Below are experts of layer 6 (counted from 0) of a mixture-of-experts language model. Rows are named gate (a neuron's input weights, with its number), up (a neuron's input weights, with its number), down (a neuron's output weights, with its number) and show model dimensions 0-127. Each number is 128 + 32 x the weight over its row's rms, rounded and kept within 0 to 255. Numbers have three digits each.
Before each expert's rows: a language model's description of what the expert responds to; "comes before" lists some tokens at least twice as common just after its tokens as in all text. This comes from a sample of Wikipedia text that the model never trained on. Tokens count by the router's weight.

# expert 43
Description: Wikipedia heading equals signs (==, ===) around section titles and pipes or line breaks that start or end table rows.
comes before: ":", "|", " |", "===", "The", "==\n"
gate2:167230177060112152139121099130088130158141082121171177152161130141114070103179118087199091140137144102134186138162130142117140137163118164096079093189101143116145117121058153059128145122109155119126124138117092131124098083150121099168104085081160167105168121124194143137137120143136148156066132075132103097122132148126122154106086173124114114069108147095069139125113141071143140079157
up2:162141117091139150078123175185096071166055097177113101140120096156096071137088163127119150125118162103152101118100142103111165117117124131120185117166077116148106126134128146139154124110125158103152117111094068077168076155106085089114112132121132096120114043154129099084156069153158154120148135129093191106133139129113057088094097112085119165079088153170077145181060082138114166117107
down2:119153151152089113156096132142149117153161156126187143096052171132152147164088118117116070082099135122127158097108100136085169102162063087090144075131054121164120152104087153108164064089082126151145150117164135193107167162147168121103129176083059086124131148143125131178140118179115094187120178115119131124095157115148117173122162141108127170124128058194098122125163088098123147145101

# expert 18
Description: The first token of a line in tables, lists and headings, such as the pipe, a list dash, and == heading marks.
comes before: " ", " -", " Total", " C", " •", " B"
gate0:122084125179118098140101071177131097151111085132110080074096092152149131131118129132125142138126088103160139130137113174129187115137139106119133075122107069123119139111107150124173193068113139226187143111148089132142133144139060118132161113177123125100137104123159097167152150107127119063166119128121125176123107171147146128161130115125096103016129149081133163123060128098042132088095
up0:136129106104154147097121127096096107126115126173107137116119104111123121166159148110114126149145098162143138111106056114162104130138132111097091083163115204115174137112054155115119115127111204111096167146142191099143144108112047093117159120102079127195116105154171110150127115116122139152148096090123153122137136049042238119097153143097158154131140085054148155136128104123107110064092
down0:187202149128089133110092155121210131113179139144105092152148135141132102144127109135130164167046150095155144063139099160126179112165106150164156131121093134103127142143118143147046105174121143062143065101108106075125134144075119116143120112161129134131126129070124220157138121131098123078160152150112195112135080100161111138094129146101145176130171144176124108113171159154084147139072

# expert 52
Description: Punctuation, ranges and units directly after a number, such as "18 to 28", "March 10,", "27–", ft, cm, kg.
comes before: " ", "000", "0", "1", "2", "5"
gate0:142148135149149062116112124028127154165098137137088146124143167133107135151098126115190058165123139122108175107159108167082211123193097168133138097117106161142153098114108115124150158138127106098142122182161156117123110123111158134119196120107064104147149191120157118149166066148133091148140214071129178179150138146132093059100131119117069112082166120137108168111113135131116105126160
up0:092144158098154094119161064087115148100132161080101124152148169133179109144105149165202113108138114076156110178112114051075122112132089124156117099155114058087165131157150167098157195138086095113135116089123161150132126124124105102124148114128093164109127120052118161103141120108167133164119087048123101121099130164146130162102099167093164105134055096120030115147127169124125171135108
down0:077144129154174178150106128157128109158151142147149146175127156155141162100121125129135111189065132131131116081150097118151101134182083119159109076114111138121091029155150090147182137120138175122160124083081133157154130088136183090185127138119145147150086088123164087166102125123126094096109108096201114152136196066162134105138162151127149147057108158174102087068151135094118069155121

# expert 55
Description: Pipe plus line break ending table rows, percent signs and coordinate degrees in statistics tables, and hyphens starting list items.
comes before: "|", " ", "-", " |\n", " −", " Total"
gate3:105145168114153118059138124107141167076146107085106123117135096124162132126112133149155125139138167169091095098050098174123145124146162123112160125147094168227164118166121090164159159092146161162136122193096162108095155128126110116150122128104143130139059062072166101110160135198175110135112065155183127066137096076104112096151150143154151128093106131080121179156085104087111165147139
up3:072076165099172151113118130104121100081165160158131140091123168151151139103094140099154119152170063139158083134159164155142100125119151091124151120103185174159179090093097110095175083079115112115125109054159102213143115150136164110038150124182152099109147155048060101129114138083122111081103104106127117175123141150137114145151110098103162128115118164180165110143120160104145148169132
down3:157134096125160146129144109197113143163196091174088193105096129119080192119095131137109135077113099140095087133141073133110127125097135143125123144158110127122157110158154075206089141166113134130122144147138108142146137137110117086173138106132136165123125114202191101073113134077197139097049159165091121167110137153126177140140150166152099142131076137192063139154136087101196129142155

# expert 8
Description: Sentence-final periods and line breaks ending prose paragraphs or list items, often just before a section heading or new sentence.
comes before: "-", "==", "|", " The", "The", "==="
gate0:132131152160121167130098114051166102155142222154108133135180129128163170074072139142100069113115118145096117071154137140147166116103091141144131085120120082173105121129093116150158119178140100117111149150125166077135143124178144127192084154098169122150130144162097164078141154055113120122167132138175130101087137198143141153093084170175123119118148091108139159101113180135128191197174
up0:119108188134113086106157161117102149108160130117089221114106107103098146122119145123131101137118159084132108132107125071097104119096088144137089107147113063171135167127169192105089101100150134083144107144125133122124024137128129080106046124147134119109077090121172133144206143115148207146133111156138101109133106109156129168111134151154143113084108159075121120164091083104149143033162
down0:147146118136105130155117079118162086147134113125122169172094126195183118155153118112098065154149082142142165130160165171084179128145172099123130138130098178126096084059068049153140132097143113114119114115114151125077175147138112137159134136133150110164187102105122170073072149137096139119129165128154163106160111177083160099163082151070131186160085123182145091077129148171157095153079

# expert 29
Description: Field labels in infoboxes, lists and tables, often before a colon or pipe, like Publisher:, Succeeded by, Date listed, Species, Total.
comes before: ":", " |", "\n", " by", " |\n", "==\n"
gate2:131144133126168172064138114157093076101142116071112103099191125156129137080175113080138159127122035106151141146109162122139163169118116121112051115193121126129180120030110142106138111104143133120147108067115139164164123110214138090157183072137137167125089074117070133139118108112114131194136157151167123151099100138083131163151082145120105153134101156120110111115075144140149102152127
up2:158208154081138169138129075170087152133092120131178135135169123131064105147126119092089124102088111097129083120116129196105098098090086141155163090138099059079117069149096150132086120121156104083120127149162123123132102144115102069124115126094130123124180115156126072154111145141097123114062174148181121150112113126132127035127161097111160166192060078066148104125103141100140133136114
down2:125111084095148138078162140081136149169143113155066112140108099118148142166147116123194103195124146154127065188147181115132067121186160171140166121128106113085098143102136136170116188128120141083121175157115140159168141142178123128136140090119148154143218114182104110114169096166087166145085122119142090119131150064094122093084060110102102113148168112151123140088082125190093092130148

# expert 38
Description: Paragraph breaks before wiki headings, == markers, table row ends, and Latin species-name endings like -ica, -iana in taxonomic lists.
comes before: "==", "|", "-", " The", "===", "="
gate17:145097123125085171167180162101103147104088095110087147116065080110142100140172159157107149119128168100216147176079100209177093153123107152119157163134112094105099157112094182154109131107183123116173144073158110116120231094117129121090124077130093159102115130120118122142176148105182168141139108093165101091111149157113113157144122113179113123138172086153163138090107098139181103156116
up17:099085120107138141124141108133151145024042152094108078131144104074159170063101124121097161136130182103091104124118141135172097092118136107199142126110148111091152172152196140093196167066108091099093138148149163147118065101140112175164148126140108099117140155091123159080098082088186157179118116094133174132104118124132120120181111178162135125164119147157141098101165132122108108155139
down17:109167167096153091129086081151134107207107095165167099079138097099106147109105109137096139094113095119124104093109174114104146150146116134122181067133155100114174086126105077114124141147048131108137090160166133105074121101171141132112118154160115117131162168134118115126146098121107125173157131076145113087094036085158099166194136093065178123097101167149113163128153179117075147189166

# expert 39
Description: Month names in dates, usually after in, on or a day number, like 17 February 2018, In July, Born: January.
comes before: " ", " the", "201", "200", " December", " –"
gate2:158187104068095115066069079148123116091159115150161092126163157156172142163128124098078133081153136054095137165168050091113133113165139159184069101152144154100098117156143079070124147108122125154146124116184152141117129145101188135104164075147149154136154183073105105139150124158105185102109134059091139155115128128150166125177100088150171100093097130102103154122103136143108111111168
up2:158176112101121149138093132123125174141195111164145098226102140095121162183184142145176120158112157081162142164118130126145104132108047121120133161153130112162079160157156149107138171143121136091123078129112151071128118147156083139146098142125147147176041186122058145115147092161100088123201102095114139086138161132143137125128100122162066196127121175065118133137116118165128099136129
down2:097157096106084073153133086140136179145116139140157061115157188130109127157050126080121156113119182132156127117106115140139200119142093173147188152137094089130108169147078142164150125143132103171100161095119106151116105172075235150157106142123116099148126100102111127154135162099134109146104156122141172161137145121163079163114096129100162155088153150088076177179160143177137112117207

# expert 54
Description: Closing parentheses, quotation marks and brackets after titles or glosses, plus opening parentheses, such as "Camel Hunting", (1975), (Amendment).
comes before: " |", " and", " (", "-", " is", "born"
gate3:092158126128161115117243017154148152104078127134088106134100139124109182170193109154170076149109145116149144119127099112087136115115122145147119057134128131098126114012140134101131151116188158146173103119108172159138116127107102126134181137129101121111152152102118215115103137122163085113111179134080123140087125124152166154142132073119140143122168170113129085141106119124146170123154
up3:153157187128079105182160155091145160135122153138113144113113113113125145151051143140104112111080165053138201104181136135100142132143092148144092164123068083084143123101149122195121113142170130112141094082143104128119142147063098158105124122099129140155194128066145095107114120080161117111177147116108108206113135137137112096130109181181139154135075138077162139158176089129120203080137
down3:126123165147159108187079197148109129095137137168171145063118165160166165089104101158171124113089110178172100130162178116058061158118097125148127147110134158149135129141120132133117145124142108160149086093194107122171094120162132129129145153137144098100129150087181110126088135074112065134126136175174144104103104156189154132157167096104196105118156165139114153063111143070134191180158

# expert 28
Description: The bare space before a number in table cells or semicolon-separated data lists, plus minus, plus and dash signs in tables.
comes before: "0", "1", " |", "2", "3", " |\n"
gate0:088126164137152126129096184131122115110073101143170134094131148132145070120113100115081147145150106077106117053052149136111158135144095141159160146116210179152122113131086138102125166077103155121121124130176170097223118150104115140105133124104148156102122118131104091125094069127097105137128070105112058107073159123156183208121135077129160134130091109104161114159139141121203078145145
up0:127144115140109159167154126152117133089132128122143116097056095066099166106131164190165134122140140139135105135164131167179105110137148161141092159127062142136132129014083176132104099123073132146123099112140147159119123114200031118141156104168133131068127071120155173089118141088131089176146155082147108099172126145150172076123117196096072145139119100145081137121142121158091130108116
down0:113141125078139163112093102104127078114163158094088101165136094111114143060105117126063124098114144093161161150114119125131168133141133115174084149131158095128097136138187084167117136170135128148086099078155098133106101071115050124120109136116128059126168127071123135126131138153172182144186161124092086146113093139150155165147144152159081133153089127118170148105049122203045162167173

# expert 51
Description: Pipe separators between cells in wiki tables, also semicolons, colons and dashes separating list fields, like 1910 | 1,798.
comes before: " ", " —", " N", " \"", " S", " D"
gate2:159175104055109096194147147130176132169079125125107082114160147103112165142145122210110082139096103100053127128125093085127102099080138156140168118105089139062113162106222127045143108148167158124113105093112135094111116127099096115172128178141081138070139108135165109140122095123140159114158118202137124151166128087097133154137114133197117160172160095143088117144106135152124126106146
up2:141175128183129145106104109119146143150208156120155140080106147166115107137152093167108146111174159161110100138117131140130184146119174122161178099093120141114149068123082102121050161149085147103153109174112115210149152154118132148208131137173165108197072107088141143113112115119103077109077146145160164153117123115070104133176162155127169079052126151097177127139148113125074101136117
down2:136125157148080124127138106154138111137172091115154140163097075106090166108148104193177097091042145134116103163094120233109154200130089102110102128113110126110133136091163166150081158182185152105125130084074148149098105109162112135153123096100147156156115087166188135139079144086086119048149127140130087128097137133135143136142095161143167166135177126100072111099174094145082125132124